Experts of a small language model: a variant of Adam for the experts, 7877 steps.
Below are experts of layer 6 (counted from 0) of a mixture-of-experts language model. Rows are named router (the router's row for the expert), gate (a neuron's input weights, with its number), up (a neuron's input weights, with its number), down (a neuron's output weights, with its number) and show model dimensions 0-255. Each number is 128 + 32 x the weight over its row's rms, rounded and kept within 0 to 255.
Before each expert's rows: a language model's description of what the expert responds to. This comes from a sample of Wikipedia text that the model never trained on.

# expert 62
Description: Leading dashes on bibliography and infobox list lines, and verbs of naming or changing like renamed, became, into, designated.
router [ 94 147  56  97 149 107 177  94 122  95 192  57 144 159 105 101  93 137 145  82  90 178 157  97 123  84 133 141 153 138 183 203 132 111  64 109 153 157 108 146 116 118  92 122 152 100 202 144 142 145 117 160 136 180 114 104 108 150 148 139 154 114 182 135 101 120 149 171 121 158 103 140 118 138 149 136 171  87  94 150  82 112 150 116 130 117 168 117 181 188 102 198 104 164 100 110 150  86 193  82 114 138 195 148 215 184 113 104 137 140 103 100 125 143 105  79 125  75  76 159  97 119 144 143 102 149  84  43 118 122 165 135 131  74 141 133 126 145 144  93 147 122 133 137 114 189 186 151 126 171  71 163 139 127  99  92  99 163 123 101 103  65 155 118 187 156 148  91 129 142  99 143 120 155 179 122  92 157 116 111 148 125 137 103 104 165 115  86 132  70 175  91 103 182  88  70 168 115 128 126 147 132 169 128 102  80  64 144 131 111 114 145 131  95 142 150 127 157 117 101 155 138  52 112  98  83 103 136 132  62 126 158 158 153 138  75 129 127 101 147 119 117 117 179 163 103 107 129 134 151  98 114 156 132  89 153]
gate0 [150 156 126 139 134 139 162 110 116 106  84 112 134  75  86 136 120  77 106 121 102 156  85  90 165 168  89 114 133 138 115  85 121 151  88  79 141 159 127 152 204 100  60 138 142 114 143 133 150 136 104 195 155 165  85 148 196 122 112 137 116 118 176 168 158  91 150 177 104 148 169 119 187 156 176 128 144  73 107 112 173 146 144 157  99 122 189 134 140 141 151 107 102 195 123 143 168 161 103  78 155 123 137 139 123 105  68  72 114 123 127 131 159 119 134  94 155 161 135 136 175 174 115 117 127 192 123 111 151 136 134 131 101 116 135 127 141 168 130 101  65 142 166 117 156  99 176 159 116 156 143 164 141 204  96 107 129 194 119  75 116 150  98 124 166 140  99 135 106 168 122 187 172 162 163 158 127 112 145 120  91 162  60 122 101  88 143 167 141 175 115 105  67 144 124 129 123 119 106 156  96 149 159 161 109 144  73 106 127 166 167 131 209  85 177 150  93 123 121 141 106 146 133 139 123 137 115 115 164  85 160  47 137 135 133  96 207 183 116 113 141 102 116 127 151   2 138 103 135  96 109 137 100 169 133 185]
up0 [134 138 119 156 129 130  86 129  67 172 134 146 142  92  78  95  80 126 154 125 172  61 143 141 147 147 168  84 100 134 142 102 160 175 110 129 172 133  65 132 125 174  91  52  84 175 128 102 104 153  98  91 143  73 144 169 137 155 113 153  82 182 156 121  99 139 130 151 128 122 182  88 145 118  71 110 147 212 133 148 138 158  87 197 166 147 157 117 131 135 124 100 127 150 150 113 133  87 174 139 108 143 135 128 126 132 128 159 138 105 118 107  74 148 115 143 162 107 156  78 114  53 165  81 121 141 108 155 153  66  92 100  96  65 160 157 118 140 137 103 111 159 121  84 119  98  92 133 116 112 147 127 146  81 185 120 185 133 140  66 184 163 143 133 170 166 124 185 166 138 154 139 137 146 156 162 193 134 133 156 195 197 101 120  64 155 131 119 188 125 162 174 146 156 127 104  98 149 134 161 142 133  84 127  82 165  70 146  90 109 118 120 162 156  72 141 112 122 132 117  81  97 125 105 138 149 160 162 109 131 163 152 129  83 124  95  70 120 164 112 190  85  87  99  73 159  72  96 146 142 152 157 168 104  94 149]
down0 [ 74 104 137 128  86  74 155 100 140 137 114  36 150 150  74 163 121 144 102 108 136  80  92 174 119 110  87 158 152 101  60 109 146 163 173 155 140 110 107 121 141 130 187  82  96 109  76  33  40 158 109 123  95  99 153 144  68 152 163 171 132 112 125  57 141 153 147 131 165 192 174 136 126 116 138 127 129 125 113  86 128 170 104 146 125 134  96 128 111 116 153 107 173  96 114 161 125 123  84 179 104 184 129 108 138 116 125 133 149 127 160 208 138 111 129 139 106 160 108 171 118 119 179 119  99 145  90 105 111 187 151 121  97 100 133 119  79 128 149 129  49 116 127 126 164 126 152 149 135 141 111 114 153 148  72 183 132  83  85 145  90 101 166  99 118 133  84 160 153  53 165 169 114 110 126 159 136 103 125 141  87 159 132 151 139  65 111 135 143 125  86  67 172 145 158 123 144 125  96  80 106 136 131 151 104 106  93 135 119  90 113 112 111  69 124 213 133  73 149 148  89 103 196 142 195 131 122 142 141 148 143 170 178 154 146 127  96 175  67 124 139 101  87 157 113 115 112 134 196  86 156 140 138 139 125 144]
gate1 [148  42 103 127 140 111 125 166 126 109 101 126 125  98  68 156 137 169 123  93 155 162  81 134  94 116 178 147  93 102 139 118 149 105 147 145 159 134  92  55 140 106  76 128  53 101 178 106 135 129 135 196 141 147 145  68 150  92 111 116 137 130 145 109 115 118 117 142 103 105 154 132 139 101 168 155 122  96 121  52 129 130 134 139 114 163 131 134 116 102 101 187 131 196 158 140 118 146 104 136 167 181 144 145 138 159  52 125 145 185 134 113  93 121 168 115 156 134 123  98 120 171  93 163 128 101 162 122  83 124 162 116  26 145 133 147 185 147 134  88 102 190 142  86 126 123 148 117 119 129 148  97 115 166 135  95  73 138 160 118 103  56 147 135 161 126 169 118  56  81  70 111 138  95 126 128 111 132 118 149  98 104 151  75 146 116 116 182  85 109 152 116 135 112 160 119 149 186 101 129 204 184  79 183  90 117 109 148  67 126  85 127  65 132 192 181 127 139 100 140 142  95 178 144 171 158 169 120 142 154 159 152 160 112 100 105 167 174 110 169 154  90 139 117 136 179  62 156 160 128 131  63 103 155 115 153]
up1 [122 181  89 112 192 109 146 143 120 185 155  91 132 148 131  80 141 143  64  81 120  54  70 160 163  74 172 140 119 164 123 127 111 108 125 124 163  93 137 111 114 163  81 134 126 153 119 184 133 130 154  94 146  96 126 104 136  97 127 172  89 114 105 128 123 150 126 134 110 108 126 126 143 194 136 112 130 174 133 104 165 156 161 175 189 157  85 111 117 119  95 144  56  74 141 117 125 113 211  92 131 136  69 118 116 141 184 135 110  63 109 203  96 135 170 179 148 149 161 201 135 124  92 183 167  90 133 119 159 159 138 112 171 172 118 146 121 132 122 125 158 125 107 193 125 143 156 107 147 119 179 105 141 179 139 128 156 132 115 128 101 129 117 144 155  92 155 103  95 134 139  94 118  65 107 115 145  85 124 104  76 123 166 158 160  63 122 123 105 153  99  94 141 113 174  87 171 101 147 153 105 125 129 198  48 105  77 101 117 138  68 137 147 136 115 135 176  78 155 105 188  73 190 164 127 121 184 144 145 131  76 192 124 107 103 135 153  38 116 153 139  95 164 147 122  81 140 122 160 123 138 110 125 145 127 136]
down1 [153 145 114 104 154 128 122 114 187 159 110 107 117 104 197 103 153 142 180  95 172 158 177 132 146 113 130 107 103 156 117  99 153 142 126 104 203 170 178 160 158 112 142 106 145 119 124 166 203 104 141 140 166 172  43 105 113 109 113 104 134 153 167  91 104 149 142 123  88 175 145 150 112 143 176 108 124 156 162 139 155 103 197 140  87 139  94 141 145 151 134  93 145 153 173 105 127 164 138 131 166  67 118 151  86 114 162 112 149  92 161 119 168 174  78  89 157  92 167 167 152  89 116 188 130 119  94 149 164 132 126  86 128 175 120 118 167  88 183  41 123 148 113 151  35 128 163 180 117 135 134 107  88 173 105 152 110 113 147 118 110 138 155 161  85 130 120 108  77 116 115  87 155 155 186 136 133 137 183 178 119 136 160 139 107 111 104 139 106 132 100  79 131 169 104  94  63 134  94 144 120 121 136 156  93 132  94   6 106 150 152 163 132 132  59 113 165 115 135 108 131  90 123 182 126 124 159  85 114 121 155 128 139 202 207 125 161 152 142 133 105  86 145 115 143 153 108 136 103 190 121 104 157 159  96 133]
gate2 [128 133 106 154 111 135  93 160 124 205  85 161 190  85  82 109  99 122 160 147 161 176 130 129  64 142  92 124 111 143 167  40 191 135 148  91 150 109 140 119 119  98 149 132 160  98 143 151 101 134 124 120 151 104 117 122 100 150 107 118 139 188 100 118 141  85  58 123 108 100 137 138 168 134 110 126 136 117  86 156  99 175 150  84 139 154 150  94 119 168 132 141 120 116  95 172 111 149  91 157 103 109 185 169 164 179  43 147  88 125 146 150 142 149  93  73 115 109 116 155 140 134 128  87 141 120 157 135  88 121 148 181 161 156 175 109 140 124  47 124  83 167 148 146 155 109 115 174 163 153  78 148 189  98 129  97 130 113  78  94  82 104 174  82 146 122 135 102 169 138 109 161  71 101 177 126 118 119 171 106 171 128 174  90  78 184 151 123 118 154 124 164 155  98 139 173 115 140  91 166 123 186 127 171 170 132 111 112 109 115 127 139 206 149 109 114 171 119 187 113 178 135  97 140  97 104 132 109 116 191  99  62 123  82 131 143 183 133 114 127 177  59  69 145 135  84 153 146 160  96 175  86 103 137  88 138]
up2 [138 148 156 150  88 146  86  92 120 137  93 158 176 147  97 121 126 144 177 127 133  93 141 142 107 122  66  74  99 158 207 100 142  86 151 116 130 155  50 100 156 141 144 104  95  78 116 123 120 205  88 121 120 107 102 118 122 172  89 128 158 120  82 157  98  81 110 138 122 103 124 142 160 118 168 172 158  75 107 142 114 151 108 164 138 140  75 141  97 105 127 143 212 112 136  92 118 129 104 114 136 131 186 172 165 142  65 117 111 145 172 146  97 116  78  70 122  92 115 152 143  70 167  93 150 191 169 127 122 126 157 164 113 113 158 169 132 130  79 108  79 181 153  98 135  87 158 135 162 142  99 120 170 171  88 119  78 153 160 129  95 147 119  57 209  94 128 141 169 109  97 146  78 161 178 132 136 137 110 134 193 173 138 167  72 192 125 146 138  93 125 170  89  91  90 131  67 116 166 126 153 170 150 132 106 129 116 108 120  84  91 122 196 105 120 128 156  60 159 138  90 158  93 130 130 146 149  95 123 108 179  90 117 108 124 130 189  91 145 110 188 135 106 155 162  88 138 145 135 154 161 125 158 150  89 167]
down2 [138 147 106 167 134 136 135 146 136 125  94 110 151 135  91 159 152  89 155 120 135 163  65 155 112  90  83 165 105 115 123 160 107 125 171 144 117 189 178  93 141 171 136 119  52 153 108 144 115  97 115 142 110  77 182  99 125 159 130 145 184 119  88 202  73 113 144  63 110 156 148 163 155  93 125 155 122 145 120 166 125 122 109 144 148  91 142  88  85 132 156 104 135 123 116 147  97  67 163 149 106  62 154 165 170 146  40 131 168 150  89  74 133 171 138 121  80 128 159  92 130  72 152  29 106 151 154 119 144 111 145 123 113 164 155 129 121 116 101 155 105 167 119 102 134 187 174 150 173 149 144 103 105 153 135 126 127 139  81  92 149 124  94 182 162  89 111 188 127 118 151 167  78 136  98  91 146 134 112 103  93 179 149 132 146 133 134 137  71 146 203 186 144 116 166 126 101 144 100 109 100 105 107 145 140 151  88 152  98 112 137 102 152 180 162 135 158 140  56 152  92 141 130 147 163 117 199 202 158  93 175 147  93 134 143 195 147 198 118  92 118  97 143 123 112 165 111 120 100 162 171 185 174 127 160 102]
gate3 [126 150  97 175 142  80 104  71 118  88 111 111 130 101 134 110  79 188 169 138  85  81 135 147 133 121 124  98 115 137 138 108 172 150  94 142 102 132  89 167  34 134 131 106 112  82 106 102 123 149 101 133  76 123 193 173 151 156 151 184 103  99 231  94 120 219  64 135 152  97 165 134 114 156 113 110 107 102 123 118 187 180 189 149 145 164 102 121 138 138 178 144 148 115  99 170  89 142  82 147 116 123 132 157 104 157 133 153 144 175 134 145  88 106  78 133  65 151 157  69 171 171 158 182  95 106 184 160 148 144 167 180 143  81 115 125 126 111 165 121 161  94 123 105 188  98  61 138 122 153 165 148 130 140 106 154 130 162  81 102 140 115 116  85 175 128 112  91  85  74  93 159 128  69 122 128 146 177 116  95 115 110 144 103  84 105 120 103 146 137  82 101 136 105 139  86 105  55 120 150 124 151 158 120 153 134  46 179  81 149 128 110 149 108 124 135  67  91 167 200 153 131 151 125 182 109 122  90 149 123  92 135 148 116 156 154 114 127 117 132 114 147  99 130 158 164 153 141  85 137 160 145 120 130 117 155]
up3 [ 98 127  66  82 108 102 107  77 142 110 182 109 193 126 118 180  87 159  77 168 136 127 165  88  91 132 126 140 159 153  80 117 114  89 123  64  97  77  97 149 173 117 121  43  93  89 157 125 116 173 134 108 102 135  85 117 127  77 143 132 120 131 146 157 107 179 135 154 127  88  63 184  90 124 141 154 122  94 149 130 134 165 140 100 162 108 160 112  95  43  97 126 194 118 175 151 166  95 204 140 136 134 136 177 109 139 196 132 105  88  98 134 116 171 128 103 133  86 128 164 115 112 179 125 118  85 120 159 166 151  95 130 177 114 152 171 138 141  48 101 150  83  73 147 120  95 174 100 132 137 119 107  99  69 170 127 167 147 168 107  90 164 122 171 163 100 106 123 168 118 177 171  91 108 136 126 120 109 132  96  80 161 158  98 119 199 148 130 111  99 126 105 110 112 154 167 117 131 118 138 121 158  86 185  92 177 118 118 182  92  79 172 113 116 135 122 115 190 101 108 142 160 155 137  84 164  57 110  91 125 138 140 146 171 128 147 177  67 128 131 161 122  86 116 114 146 123 148 156 112 115 158 188 122 114 123]
down3 [186 114 151  86  89 128 135 177 120  67 159 141 163 111 171 113  97 112 124 141 129 127 189 136 118 139 150 127 139  98 132 118 148 186 121 142  79 158  58 107 113 110  77 112 134 149 148  99 164 144 167  99  89  74 104 135 160 111 150 107  87 114  83 144 153 168 124  78 101 144  87 110 146  55  62 107  60 109 171 117 115 166 121 144 141 136 216 108 131 142  98 108 168 131 136 190 140 159 163 106 143 141 130 117 112  63 114  91 160 129 111 131 120 121 135 114  83 125 149 131  36  99 175 102 134 111 113 145 169  92 101  92 122 191 154 201 126  46  96 118 120 138 117 165 149  89 134 124 125 111 152  91 121  52 178 124  40 100 130 194  71 140 138 123 162 121  62  75 124  92 104 137 104 183 112 167 175  88 119 139 128 168 143 169 171 157 147 124 145 137 122  93 155  73 182 112 121 122 165 134 140 126 146 133  80 156 151 159 133 132 115 157 127 135 143  81 142 181 127 121 152 147 121 120 113 110 148 210 170 168 167 170  99 152  90 110 124  89 166 138 160 118  92 128  48 140 146 133 123 137 106 141 101 142 109 142]